{"hidden_size": 256, "n_experts": 96, "experts_per_token": 4, "d_expert": 64, "d_shared_expert": 256, "moe_layers": [2, 3, 4, 5, 6, 7, 8], "router_score": "softmax", "normalize_top_k": false, "balance_loss": 0.0189, "balance_bias": false, "vocab_size": 32768, "beta1": 0.9, "beta2": 0.99, "max_steps": 5559}
Below are experts of layer 3 (counted from 0) of a mixture-of-experts language model. Rows are named router (the router's row for the expert), gate (a neuron's input weights, with its number), up (a neuron's input weights, with its number) and show model dimensions 0-255. Each number is 128 + 24 x the weight over its row's rms, rounded and kept within 0 to 255. Numbers have three digits each.
Before each expert's rows: a language model's description of what the expert responds to. This comes from a sample of Wikipedia text that the model never trained on.

# expert 13
Description: Activity verbs, coordinates. Action and career verbs after a subject in biographies, such as took, moved, speaks, began, plus the ″N mark in coordinates.
router:156120103177118090093170119131121144113139137104132103132116133108070152163114153171117092118127147086164121158089103151112119127107123094155144121111175113091155118106123151161127114101172105178110117143130142129115147119097115091138170152100111124072148105124147108151164139153126121127122123122131154102095134127121141155106097137096103102167123122164137106107120098147129172106125182119152132130138082132149114061140139121150160141156128115115086103174140096084151089138075116114105144096144109156151071119125108111132110105122130115147141092129145115159146166150122123105140130146132176103105125133103078119076111144122157115187124159130119122134113112132137121147144103129102103130112158137108124132154137135109122122133102127104080095166084130149136145121156139
gate0:121133159145205118167120174109147060100125150140092049118119114151116104159109121116165162138113127115073129137110134143128122101090112145151100092105112157121107120142082066131087146110124100133117122122114120146145162167133180124101127110101136068120143118185085144080128140132133101110122119126159137147145173147120132140134118140114110135136135119149134126109120138116135166140130150086113115144111104121149113127155135104143134131136159102114135143067146167114129130102099154152102131149140162173153100102117096127078107140102127144122107157118118109147158140128133152160149118122132125151113109104156148141139126127130167130107144175099113141101099130112099128148130120153097098127123162124143165118088149068124087119128131159137140142174145139149105098115125160
up0:108111117087158178182118107115144127118099136121132137155110123156110138123104160111172160131167104138188139165113142111126108104077089126123154113104086127109100132126118115135111137100136135094100131154126070124134103149117176150134071144135126123143113149170098169106101146172118172130132187126139151171133103110157171120119120146164119130110110123157111144120140139130146123114155107121131135152167118170071141164115139132104156117143144136102137145123133146100181130129169125171094135159114139136089127107121085137140112101095164083139118120161131131104126160131155113128144171135091113138133132143124128112144152135114109115144127085122144119131117155135100146129129126082164171121154149119086140160138146109135100125162116140090165137192121153144174146127144164
gate1:172150164119141133140125148173092091107098130120125117164124097128129104106151154128130108146104118092175111163106122107095183154143163152131101165137111096146117118119132131094117160168109101129139098105113072143139173126150144139092107134155118076119092129121123116165113127098141102166086128134120074099100129133131114116135091115106155130124119124110145106182144131157150140134161090118065112170123106119153104141147116097114102113113151093132080169104158187136125128072158134181107136136120113122140133138129141164140107122128118161158094139180124113095123095132102125108130105135132092112109135119117137162117110122112156148117135105133127117104092099148105128134125121141098110146085126167123124111106123067108126150089135122163141167152130145099125140147090127
up1:124121128143130176162137151136145156122142075135120088171150098133180155097117122123098138128160151188103123120090121123125174095140124146136107090098110123143129105170159149120106142105169112099112149157142116146145089108149084129134133124089134134160132119168171130086139143143145145147131160109126133160116088161118164125131146129120119112100151137149155121179160127104122113111157112124146133110134129161094129145144125152128118159124130105117124093166120157146163135134136100117138143111106117121156145139119144117091111151135112117148161120143150182109149124125108094125138137101108163108157115134116119128112140146161123115141136190121180150131078152109146146095107166117168190154145124091080143100121108176128166170132140129104124166152104078093160146150122081
gate2:129094154095089115110102149123113163140132141078144123135088101085141118080092099157128149152131180118170083133139108093163130158147127113145143065120142089150097119110167123118124152137127128161150122116196164097112136140127093136124089112138155159165119142132122130143118099153120127108172113091120141126140114083141123100109118144115147131104085123109136126145166142128111157131115143100142172123102107116078124174147146127108069131145163145158167122121147093169071141135121153111162115129121133135108119174133114155069139148132144137102107134094089122157124144108149088094139127104157111098129123097108105136133111113120176137103156129096127142129124138077149170116128139145090123077116148133114116142101132136121148120116112131124092109153094129147141155121146158
up2:129101127142133113106154160125108106153124130084134124121150142087152148101094097121112157137103154081147109115119139136093156139149069125127142144129155089084134069080114113073090153117131141139112090099105145134114104134124143108106086140119137144126101117144110096150166121159124133097132145081122139123146091102128106116121125098122096120126087139148130096163157150181164150132123121127113136120143147121118136149103137109126115113114189145094150153167141136155140123041169140084168102069109130099107170168093154110105139152133115149141143139138113151151115143121103121107132145104159120106143138135173138077157129135143131160119157167135135120134135144100099148137151125146086115128095149134093096092116128147083138161105123105114145123159097125155151146125114150
gate3:106143162142147076128087133131086068124143151131097110121155144165066141129131110144165137140121111094145123116130122079108083124131094119106120134128096134119128124084102126100115159151094124158150111106087129172164150132139142124121128103166109109130088123086151111135111106103123122124097163102134149110174143121155127125103118128116111135138101111089123105140130125102143138148150175111093106160151108142151105160122127106140128092127177100134151133109085143169123118093113169137108103091150137153154096129134162141138110145129118157091133154120110137173063127148097128143136084104158146163137166123185174098153084128109112118153160124122122140141122129129071168162174108134099140126105139143131123110128112089119107157124128112130160112150180117131136147097123146
up3:153117112111082133116160128101120131145124119161152124146149097095137111097114091132081120155153117141135125163142146125141102118140109108097171143126121111173070159152163111151138102141152180083135136123151089090126107091103125155148108153126158156093153164137120143102192148114131151127162146149115125165116142124083130098155134109136115161123119171131138138141134116081090127143126101139109105077126136130101148147119134143164102124134099174102163120169162116116168156119125140135132143155116107088101151132168119132087163138157114088137113126175102091139138126118151128089149131122141116162137147140057109155115161130122075141102119103119168145113175127122159158122102112128137121085180142109114150133144126170119168120131109132136126168118143129134111101127137102
gate4:123141107073135138140134140146143104090161176135104146110163139135157126092122110160107122144114091122083127175089116119137148146136161112122164173149073139102114143114096134141130089177090131093112105122107100116144136108128136127137136119097124129149090157132081153119121150145078095115108130119129092148140133121129082142126148114115134132118136176094175112162110137147123096166097121127128096143150167148136104119130116128113136155104178171095127103110107199148139131165156134109154104131116103142170124105085162144109158146127161134150066144138131122109066114131119120124113109089139131124122109096131118141137092152119119153072121149128144141137126120106123142178103111180135098135158105152152165135073143160125112147137122110144124141137150139151121110126126172
up4:115174159147170114125128119102139134122125113120096138134115157163138106060153099177107136145106118103126149133148126090128097086119118123122132109127117130146124115104194129144113113149064157139159179138105171077147158131154154140156140119109121150107142135141118137105112114091116151127155182160164112118145158135153093147125102133142135117110110128145147090171137154114105149140115140150120105140078151074119179135144140153113131128111122138088085110111126127150134155141130150145123128130120147131164147033141121153096111094094114097097146145116132128140090082106128170132112086153149138128122124151120102086131118103083113164143149127132155142161106129161139141165134136157124113103093114084155121165132121112123158114091144121141136141096093110100120120148120134
gate5:173082084136128123105160127086104113155159110127152097097123185110115068103145141129148168125128131089149124133131133096121113076142116098135098130123125140141144121151099097132107121145150152117119131101161153121121170148139131121157149101098106148117095124151118138155145115133125105167130143095149178141099171119118139089101101116137145145141133142154120125085075108132089147157117157156129137131130120115101140060158122124144147112140110126104124132139138120107085135159115181094130121147172119123126119138151130136104148181099098156084146099153147158190138146144103126099121116092123185122116089155139097065132109097162157110149130102147137117130137102170156118142094123134131110108177163098154136144128140129112118084115121134110135134090122138148095141118101146
up5:089164179126154150131114152159128103145109126092121190170115094129141157116074099127144122121132112125099132129099119138131109163156108130116194121134098118134120127130163129126121174083136083153123080175089097119142106133139138107115120145150147144124167114095122076144134147116129148105126115142119127109154120109139115169154114154118107097141121115101123114145180128154158121121126107131158137140132124149120089165120115120106119167125177109152096124127114091136131132069130137148119150102095145140147131137086122149143113095160163116138119157079138160106106120129169124117151117147173091118147159124138136150120131158122094166086108158108094124144112123100086152127160131134137160146062096147135128094143112123142113193143135075139129098173127117127148139159137126
gate6:158142129120145128108138106112113110147149145135156055128094161167101110154108135090131107108125136200088137139122095141115109122130152106128088154139149157161159079117122132164148141173077159116112187129109129141112129109121127163135158117081109097136137120091153138136107148157139154149103152115131164160145102123111117096147120149162125110119095121149124160090123095124163127118144133115133111131098107132147138100145117128087132082121058099165147112117120097092127153198148111131112152123146128150121096165178111131150136111119083127102169116145124149159154159115105148115113130142124113120130153111108177138126123130135150160155165110160173082157134126137117129120138140096111132150136133131118142132123130110094133074115157179111113126125088104162101131115121153
up6:149151140128140102105123136112125102156135116133138086115094135155107116165083136111115091133100119199112135123114081130128128136130142106118103151130162158166113049103120129151145125173087168129122166104096114154098140114134151149132153105120103093137133128106158131139115115159126154137111143108115174148144100145107111111138109169166153116125062128152124187109115087121160127123127140109106111158098105156133152127121110149070113072105070138152163148101122104105107154187150119128109144124149125156131121137165123151156134116146102116115153129146109149146153157112098137141101148152141096124118144082130168153130127110132135141151187158155181110152123156130106144122156137112107139147129115126135143153114138133082141107120152168111137122137119099166097151106116155
gate7:154103115129077119111140106134131121126130140153122098077129035136106144152138156165111068129128145121145125135126106138163139194111118052119117098134137167065132141128154127143118117120106121095134131063143151148150111145125152147154141143129120145134151147122132113130168137114112123146123098142095160104086135145160129152144150088139148138123094124116122121138125134132150121091117171182157090124149143138146127113107121169168139122083118106096144115187158120097135076136122121097104196111113107092080115137126153145164111130123127151135142106116147164108130153157097111139133141143128144179148135112126132109158120136150137147140186142125105172104153124114096112131144127113124164106146109184151132107117144137111122135120128157114149118127145121100137117100120160
up7:101142087151181136125099165122102102142123106144125173149131154136165127077119059086159160121122137127091133103121121104127114118152148154141115151131108098161116097145108124095120117160096141136134111195111090127160129124111110103082130106140137120132085116124153125132094129149138153056134123143123113124141103145086130132093121130107112115124150095114135098132135106092120093175140109108093158133106121160119114184148115085106100093148165156142124145054107167164107182130123149164138093148143163177175135132157112130125158144146133124098125144133131088143124112122141158110128124114150124093118128139146114159142139141100081129130095133113124100123084132130115101119118102175132110164100156103142106150134120135116111143131151127187128107140131152142124145143137114

# expert 46
Description: Sports and election verbs. Verbs and nouns in sports and election reports, e.g. scored, hand, swept, capture, promoted, and ±% headers in vote tables.
router:103119164160147148109170182128117117115131100150157110132091113122099119143146130131146121115106186130130127089132116110155122148129127096155117077098162185128149124120122156129126104157083140165119107128138169076104131108133128163142147102072130129102160159115163116111137111149103127189173133124163152133140121154137129098113098155135129105113150124146177131102143125136154157123124135096156116141102115117146157073148098126120097091134091104147128154126155094093162135171078132128138116129098117173114138147187087161110123142126106107076125109110130115185167136134116117105072124127134129113124116110118124151124142149136144144170160110128120099111100131128158118162133134094119070170163154135147106148130140123136130086125141147124096113142114093147135129137110154
gate0:129133123125137124120127144119147136120125112132141128108087141105151130134145144147133120138127133103186113090112179109158112087113120109139139107144107114140114128085180115146140140071178101142091109071140122134114118120135134152108097177151136128159134128077128175167116108163129141170111114093119083146092158159149127153129132114171101103128117098143137137133182171159129146135175110136167171125110116164134157128109131147090116186149157081153107097121102132124179119136164125120162096119089112120143123118173089138101118078108146106154153145124151143118155133147139107123159150129117136112148169118120087184151100108127177129149135116119121115110137135101129133148138143158138123105139094125134107135166126148156112152105141149077109095153150140103133154129079127
up0:106116103136058107155152134111100129125171156102091137148139136120111151134150107129130107126157107094090139137067126156142168128081131118116127163131111101146147107104142139097150123106170129131106149093155137128151155132147122124119095174165098130118105123137128131128153150119141115123093137131116135108146122123116122149139124106093127147122068159110145106151155151139088137099112138127112150181111092106135100116107083098142127164138126129173069162115139147115144088114196133127140129131109158131115107156114132112137141111116121102180120172119145105124120080139123074130129127127109137100132120161107080141131077124114132148146196128067116122156102114130123155118133095159108179115130129170104101150119107112152145165176140142099095102133117161134153127093139134
gate1:139113157132145117103086121153096117113182157096120087148094141107109094114149112159132144139116120145131127124145180162111122130135162148117124140127140111117118139129118153103116136130089127124123145091136164131134114108145135111117130105125126094139135170143074134131118151132111075199148126120084097128127104089109177153111154126142186158129104132136133122124117109144084110144093144131122149114162108160144151157130160180146104099148134112087084120155146137120075133116140136114110167104123143131095127124159137141167106130117182156125147133093130179099134093104110121157107132154171127140108126123134094128125142104139184143165123138173084123121171136156108080157142142132117128113157094113159124160105132144137147096132127083124103133115126187182143093103124157
up1:143145164124091161133167143122122119132124098166149125171129135093116102115124136143144147123134148167127132127219160159140147108120123104140135134150125119161117082094143114103146089118070156077095206142111109110140156121078104117099128090077127114117165146148153088115132138141139120073125188120145167114148135154154136163107118155132170130096112137119133161176140109084125125157142143154134123093144089145146107138101160117113111122123127105130120140118141092114128104130119155141133119081152133161128119144151104120128119106073118104113136135145122127141132138110126137131119169129146152093165182110123139142126123160083117118108098116103131127162153098144136117092146134126159095127181154139116131130182118111145172136096132126090131117118115088132147118146118138
gate2:137131115133120158113106142143149109116150136126143181053158111139182113133134130098095105116159170158120117139151130088144156109131128125120137099126108112116101101132075107090169111108112124121167137141132127142119127105078170131101106135127104105107087144131112128115097161121108111091125093120129124132136167165123104130123112093122222146130153121113151141169143117079111087147105137128084158148130120121138121142145109118111130128117130190127143115102144156136147146148146133159083143181120131103172094118161128102134133131147139133127100132121136107138073117132142127153118164139129118133102171121161150135123158112132093123102126098045114125120117083154149126127133129146153103097103101148103119128129150182133126117133120149154144136117182082111110133095086139
up2:146112141151116140120133142127140102131085115106135144106082114129135135114137110085108168127144108161101113104128111143133125126138094156140084140112134134124137131194115079179145127144089083121136160131158120118132126162115141173082170116111156128151096113168133160108105143147144113162153094146125128159140124138171101142158113101164133131134151137149136149118134133096094067117160076096127128095128107132122114093145096120185087113157119135112126131124124110165096105108103143122142067144136165156167114134133128138146146123142085106119142146121132135122136096130140139120138135138124147078125049067128111167169092123094104200152133122136174139131131098115126134123140132116157110107119109115092096162075137137129098129122134114105108121165159131107124140133111118
gate3:115121124101156169106129087121133132140127110133119133103130094197142143124147115154118120130134145112109118151182106109140130092142137105130114096123102171154147131136099103168177135161156121127121141110125128149131156085113151138172119124112154136113138137146114106108106106148111075155089148119137118123128141149071106101134157067122136126085140135124108197143079087095133136084136131134105170117106084093162124143149126124119099100114159117130174115122114122185117125154133140132127135193121104114101116107198142164071115105103127110141120111118138132084079135161090084130108106152127114127120126172117116141110108136101128128113133105136151091111080153140123135104142169139107112120123121141124149115138160128152091101151105170113116106115112136097112115149149138
up3:114161131095098121114114093110119122068088106107147105102119106170172115095139125145171125110129122151110093134165097151141115136132116101134115096135135132116136131125111131135155104127076144064134108147139105101128121122131115099141090114086145172107152124136113121111137122136141093154167148135155125158149130122121120112120120077106134179110126160151117121087108135114113188091124149132171160117125161092155155123098135119134106130112115110127181124154129078174117113162125115158110149129090105124129119147114142118073134158086114102122088087084142120167127157157108157128078131124147117106143119162096123108099103101120081128113141118114124108136117152116156146142131150089105125125142126110126099140147131088094070136144097195124084106104103103103150127114140123
gate4:129151136127163109175129179133113142106127141147134124156115134161099137158066095128134143141113120094113138129104112120104155119124126125146122093113147127095118127149154126150119145116101101144123156153093140117123088157112133160146101114129156115113163154109110070117082135140096109071059132138096120093151118143126136119114122133087098123115140131097128118180152123142164139116120123073118131134107140121137127132138117090121130113094119178116154073173158157114124126117144137117132134136125106146115131108118129155147155125158104073159127151100105110168092159137090168125133086106120137150129126068133143151120112129152083117082105162122142139142153105164113128116133091134144131175115156149156138123104159158094167114112156180181104153093097160152144119098130156
up4:128119165167195143131152153118142157113106122142110083129131124152129122148109104155122135145114128135168097117126113118164139121057135137105142141142151100131160097155108118174158096131074132116109143106153160157122135117112132158107134074145138118128142128098107087136114143142132120099113172115101137105159119139119124117148098127112105102130147116131115122140121111124122148132125112061124119101097163092199128140148170119134145111125081132146116102128138127118119111134092125147133149102131185149134143152172120133134184140133110094162098117126126100162170138109104132129070114096126150149134113118136135144133150126125130120161100119127150111118099116137143139124199127115149093168098142090164145125072137129104151080177154162157117125093112153150095090169103144
gate5:128140144121135118156126110148136133162113122134142172140127154143136139131095155133108108105193106084159128105122173093166102123115152149065143136113118153184122093129178087131123109126130162183117176121144172112123140122160129113119122113103145112097137130148141142148145099154112161154183121107084110145172129118103129092127116151171137094104083108109120168079159109129067123154110105091146148117123124133152154146139115133131175087127121126165148135131140119119155155132130141122134111137124134109117115105147134174111116140143146162139148189131113155127104112079119099103107151156084141091136145144091168139130153112148149128182133146137146107101100116097127122136147171119143125088093114126093129128075125157139154171147144124132159127143117134149098124133127140
up5:151119106117098121099150118155161095103136149098137125136138120084126140104124104089111144139122133157102153127120119154127127105100157143109100091130147098144149121139103116115166106142130060108140074162169089093126141146095093140130146130114116117158077119138153149187106106134114134124126144139158176093157138132147089118134106104083167117128177159124115063133156124111164120156158135139116105139138139160134105090135074120166104103173133109108115130137095131133099106138124152139116103119150147134115142176130121083141093151139136141098108092139174172142154131131114147102097112122127111136154067111144160130123089139136115133068130127143149138116144099122132141129142103092158134111067115128110111113118131112113127115162112116148158127088154151152175159101150145
gate6:132121123184145131128166121112119141139181131112113094138090108160129102151136141158118118098153129109138130152157090118139131148157131151137112089117148110111136075113151137108152120133116176172106147112146184141119080120155147106157186093091161131115146121133149106149108068076137103175164065127122149156106106104128144077156158157154126153105132104133135145095121111122124156140121171114105144123092087121128113085113110131085095148101116104135129118158127132121143150165090090088130123107125116126109148132117125173141118151178092177077123157134126119170164151121100114125125148123120092116129140158137153100090174124126136138154099100098137115132155162122144121157127126110110113158133163120146123147132142136108169112094158138125097117130130155135122116103129128
up6:121109140136117154122132070144132108114107151115128107164142133106121118151138140107113095120153138097107111133151153157133092128103158101122134143103136155139149135109140135113148083182119145111085154153097082115110125136105113136149128123118126110144119150118106086125129084121128117112096126122139090131165118102120163170094157122133126094147148133133108135086098096101126126124108164141129128131113140098131122114117141134129149091108132111086153139163133141097111119124119103127143160185161159159121113156121140107108125125070122159098106139121064129146125124143155142134111153133094119139083115078151164121156136076119116101090113174139192164091137123125135138123115082128147105127112085167089163170101146135130115098112134121142136097159147057164102141193111088
gate7:194108098080086139140139171091134151092151142145103154158097163149152132131139158124127112145093127153124097177163120147160156111145088086140077127160150174094143131122130112158116138172077133144138103121133116098147134130173131088136165096128120128099080145128111112106107141086115104139147121140129121169103154144128141114134098152125140116129131130139138118145111109143119085157166108093134163174122138132141124119111123117128087123144125146162117135149133125145162124101152140131128101078121076118137140089140143123176138124115146136121101143141146154133118157120129141127089103089128099129111162069115103122126145174106129168134162107115118086138156102131157157163150155121114150167142100084158128118074131137077127135099156151160127135119124130113136158109127167
up7:165110138107139162130156163067143114110156136107103147149100177149146105150160159143114124112086153171146110178143136135170135119106121092134096142114160167107137128114085100152117116155090116152138098087124147119145144105131139096099148109120113135122090140120141115104126134115121123136157114107182146168117147158129077104089105150116104117145124114122128157169113140155113082151159124094134120163105113132138115085124133117153119128127107154148130126104127105125160131114140140129150134072119078149117148058127142097145149114106140098119100119106127142144129135099109118110076052099138100134109182125113101116140153157095132153138159101128118107140142136142161129166118159125104121129124088094151130153086110108077143130121153164172134117129125130109114166168118152

# expert 52
Description: Numbers, names in data. Digit chunks, hyphens and "the" in data-heavy lines such as gene bands, EC numbers, tenure spans, country names like Mali, Colombia.
router:135129161122136119133104092131174146135096092140119112136122170165112082118125152106113122108127084136122158157153160148087107149128121118147133153095146127129121145131101090155091126104154105130129151156131090136098125164115093111111110155121144130145117068148102103154139140122151149117114136115100147147103122093128128103158130129125114150151125154096089137131126151121079105110133128157139079071093168126146122148154139110118158139168126148101120124112118122097083108116091109137156143116182146091139140144100160080111105160154112130117107097166132118102158176126100122155126128158158160155115147146112151096084139114107113101107086109162147130142134155135145089118150125152086105127128150110103141108165073115133161144159148097133158124162133151104073172170145091
gate0:135147119107134108143161103168150124117148101181133173124127117103132099153154131116112098166112125160136144099159141125182091128114111116129127115115156144185145090106160107147147168178122143121140174103106151088151093138149124163147175134130157139114139127102066124135135128110126129159145145153122155148152099109170132133116115132092138136135146143158122149132126154074122139116180078156108131137138139177148140142123118151166121086122117108130142107105153057105151133170133140148067129106148148102167103134155110140110154129148122094130159152116104152161111140138137158142090104125118148077131164145119122162119134154123106120134126103138142142119093088122123113136138098139128094142129121100081155141151098133155149104129139115147152152082171134102113152143185120
up0:105112163130137121110127095121133148155138091124121121142101133131192150176156104076133136121091076175100127090126169096153139164160103093129127132160091112093151141126104139170121119128128145167145142135110118143125111132054103155131135131129117121105124123109117121081143135121089135134128115158123134160127129107173156153119134091123151104130097125118110137114130170105134151118177150134127132091123149167115170143172097153156124149143163116138098155117118112124119078131157111090119117103108077128114153125158131121135149084152121085160122138108142155143138182137150135163157094112146149101139130143110115135109107139150115099127117139143133084105118098134125100147127107116104156159167079165122121149133127138155170136160101115099120119157157145157112147069135181
gate1:107173141171132118115102117084127150107134108145141118134113115135149101134121169156149114187148110163106133134146112093139094131103088113140178092192122130157129120130148123167112162152155126115108141154117128107132076123123107098147130162074113127133150117098125124138108108131132102164099122133141140102093117104115122113171132130107170110118115113104099103113114115135161160174165125141112145102171135116132154104152153102135114144145129054110094127150127109176149157132101203151119149132119116162096128132127111157151110128114124166117160102108147131094132070112141105141153113105122101118081107114110158137169126104167117126169136156145137140076126131180141149141144144149141091143093131141167117176128156129138111132148142129166143115116119174125151133114137113
up1:139090147141135128161134117112143114148130118136143103137114124135118117146087150156115145141150123137163132125133124122134169142145152105102169109130112102117122116102123119131112134136128083135139153133124132138137126124101120143130139096157179099111119127185098195136086135134130116116161104110118167128129131098125165164163125123121119184088197078181111138127094083081128114121147118120128114131141130150126136128096141147141102115147123189151139124110132161148148145104134106139142136081144166124140141139129158101089125130110167126116103105135136079108137094114107122201098136059109146166144120084090123143127166092098090164106122119138112160136142154150150115108166145091092126146182129103164118141105160118166109158155120134125155114165142118126124112093133165
gate2:104114142162153164115129097181088140112122128117107141144154132062149134142134198191151142146177129135113142106148117170164197137113091162179132117122115115111119131137170140153121102118136117149130175125131115152140183152130115175143124155129103096144128128149149152112138130115131125157156113108101127110124163156140134161111152119129117100110153120154136122123097103164121106123163151164150150138106101135088152155095124122116098154139096131128135121135117146111125158076085105108091103141125148104087149098152121117149116124098123141148151110141121091098133108114101155170170108131143111156133119137124155165156103136144139104138144160108138107157137116129170146150103136139148083113136134094144136127155137117122130155134088132116088156131079093185149091132164144
up2:162162172173119168144060155150142144109137173158151088109119131144143108144132123122116152131128130115096100125124118144158145106037146092121101110122097152119130112115123144146122144092138116103123122138174141104159117129114178160128156150057110095127153132113107137150158164155097141107148120114112063119134104118130135114156151141130171106089122119111132103131131123133105134113130087137126120118127117132096146147112090123121094121121096113105137112140170130141138161105144124172124170144112123114163166101147092127161152112167127110151105101101142135129124147155089138144122092133129111150148160112114108170144125140141165134077082160116143113125144089116106113108128174141143108107127121101199099154151134111111192120133144134108149126132148132129152104109140112
gate3:133117084119129076128091156150118144133143162116174122101148126113158141130147133140124144107144103114082115132126163128132130103141068127095160169202153137120096150125149103128117135169153141122122104157084101125174142119153118142154159135131129091098110137167111144129145114162109086153122124104125099111125125092079109115124146117155106129150103145116112146145158133162076135143122131129099138132121153095101099131121098102144108126121127133087111108142132123128090109173160145082121119145121141114094137125120123147169169113132104156161157099157174142078128097126111112126140116089135095118146125150130140115150082157123120134148122142151145169112132150103105145109123135072154148095098132098130142097103146160174109162123114090137131161099106182123118140095194116
up3:123133172134180163141126130100146130131149123139088154115128149135110131138105142104146133116099117142134139143149138124135139157103153117151150088065094123131150132140110122136100140110104115104143101116174129121078100084141144132106116117139166137145147124081129116161135123112148156109133137118155137159157143128194132133147085121112156164123161139126131114104100109135148116115155096150168125119132121157159137133102156165099130109136138135210172152087127107135110151090112135138108178116156085135165111095153114141103092158126168110087131164107102146140088134149139140135085149149137138104127157105132132135107135124139101132123119123114108118129095111154127136177127161197096116150167127106060123160154104089119184125141158139139090084115156133121100127125106135
gate4:153131100143128110157139120115124112133113127118141105120139108105154170132098130125132144153153140119157153111084130106135123119133093181140108105130124100146102131157139136089135163110133104152127138134128147116168166107157146129125144108136109128101135138177151163128113086144121151123112122123112069095158116186140142123136138127135118131093165101108147126130148077088153145145105130092066168174075130132113098149108104101118119136100176121084150119117145171154135105134096153121135085167125147107102153104191121127147146109154097120164111160076095109124100121086120135109107136150077176118138154115139141118102136138142103131118148119103102142146156110099047149100127118131190093154105107133121138140115134128098149126153145096143125153127167114136142148148127154
up4:131111146160156149102132113120165137162135112130134098134121129147102064186080100088125133129133119110098120125089120109134111101133149122150167081153145140107119141115106126132093139160119119145131142108122135114100120105115151130073130153087138137115119108151159136124104118096136138149154122169140100149150120113096125115182098131129168112103133096156123154095195096124101105132088180103114132127107181140097156125184124142166145110126082130141153104118099157065138152155092100158142137127155151135127085148153124142115106129115120145097079146131129131087128109163119096129139148152118109150150134101132154153110138135124132100106128157164171169094130128098136137125129130109119119137135112147095078119120118133172148123085130172155181166158112121127119097115137111
gate5:159146199121126132135136133136157093152160140145147136106118132178153109166152112129145155144113110107112128097160091117144178160153101157113094088113117184135123136124122155101109118110131090143130100122105122089147087132114134104120162100125114177145114121132155125145145149134107122144131155142140108135181163161127146110128131158063127154119088109162118122096150114074108176159109139109138117158143126119144112126129100179104136069164122129150152150134167164147149122125095138149156114125099121161150086149097129140109112132119150135156091115126136166142111139110159150158132166084118104146125147117178120119096105110137122139145103142150125167113130106123142159132140100109114131160186099144125106135137147118140109145174109151113094114121096112133079105098125175
up5:156150131122105132159120181131144084134153135142137157126117148160142109185162122142159139161118097111157149091114113205118172142144074132116118081115138139142129156098133128120100166138143122128122138114125125082124132126151149133145150122166117127168141167135134111153131099132106107132109119137157124117170127170120148131116135173130097132155087106141145107151182108123139165157094151127111116150129097143129127119127106138103131122106167140104128110137165176163136120074130127116179150120112109131133093120091145146083148156144164117115096110125123180156079107154149132146129127105150093115099137114149140174106123123150130104119102147123108143138145105138137164122137117117160141142161082119138116194133167124115119147177103121104105074111093109141069103137131148
gate6:132096103145122136156183128098086087144091154144111112109166125117113131176152138095132124119124131127112171102147142113082119128155129171148140121119104103115129106123140108070120107109146159147105106148095149145187120184102148126109127117141110104169109127137172140137103160152111101129161132106149135134096102146162066138102123121106112116159140163090135185126135131102119128127103167164063156144167142114163103097117089092143099120143184154105120175128134145137129130081131122097142119187119170161108150109131140105109110146120161076108134150128126139107098140122120147161137114133129112125171125114147122106139079117104106156142128096110132135121134106150152134084124106115164146151130126142131125103140131124116098107140145167129136130141131100115132170157152096
up6:125140172106165112120116142159149125147138105138177091168111150128161150130147120135129139151163113147120123116182146117146169123147116056116113124136092177120139128123175118106136105109139156112139170094110116109113134121113067149149120090150163163145170143127123110100169156178107121120131113108135092161100104156137152090107120119156112174154138143104117135148128148099108152145149141123106138110124125102102180148154097152125156126129115120098151115105098154149125091112163160166123126131099130082144165152119128160157115100147137119155153128133147125125162156091107118132103106104189124128091156111135118160104122106129169109134113144114087101157115089127124146100133109120146111152137116094171148110096111136117099163166184109092108103155117105130154143131107121
gate7:098132108151055161174140127127152120144136125124106140157112117119124116124132121102154156117087119140144125116123104151150117120110131129121072148111134147077112112131111129124155131128136153130129141081114135086141068107127208062138148139162142121125139151141117119110173147118115141132136108175103064128143145110116117131133160109124148176108142063139166092145127137161160163090114142143131163136136105167143137149131132184154077136116150130130141160176147121142158135157185121124159162122119124144116136135131160127149147133103118145103133106065125147087131173126126140125098134111161114122127138107125135163155126103104163082155171146093106131115121112097157103156141074123128144136172120156126122142122139154159122146134137131126129116128117095151155125099103120
up7:144108087120098129099117100141153136145115118130096089141156146118149098106105117092169137143127131134131123123151116143117188114133085113109126135121125108080072106131115160128134115128128162097117147067108106100120135130143167112156175115159119105163119129146156080146166109158138148130126157147144085118103130112125118140137192159105123165110134097138132129115110154188100116122101149157098159137140104134135136129166138126119107115146160097106122115148117141108146192099171138156130123093121136134101106142106151124159130099104114160158132120063129104084132131143146139110106136068127093142128132135140133136148129132092133101111125170107167128145136105118148161158124124143149169169129108145143117096112141114166137163123087093059137144137116080145137143102098160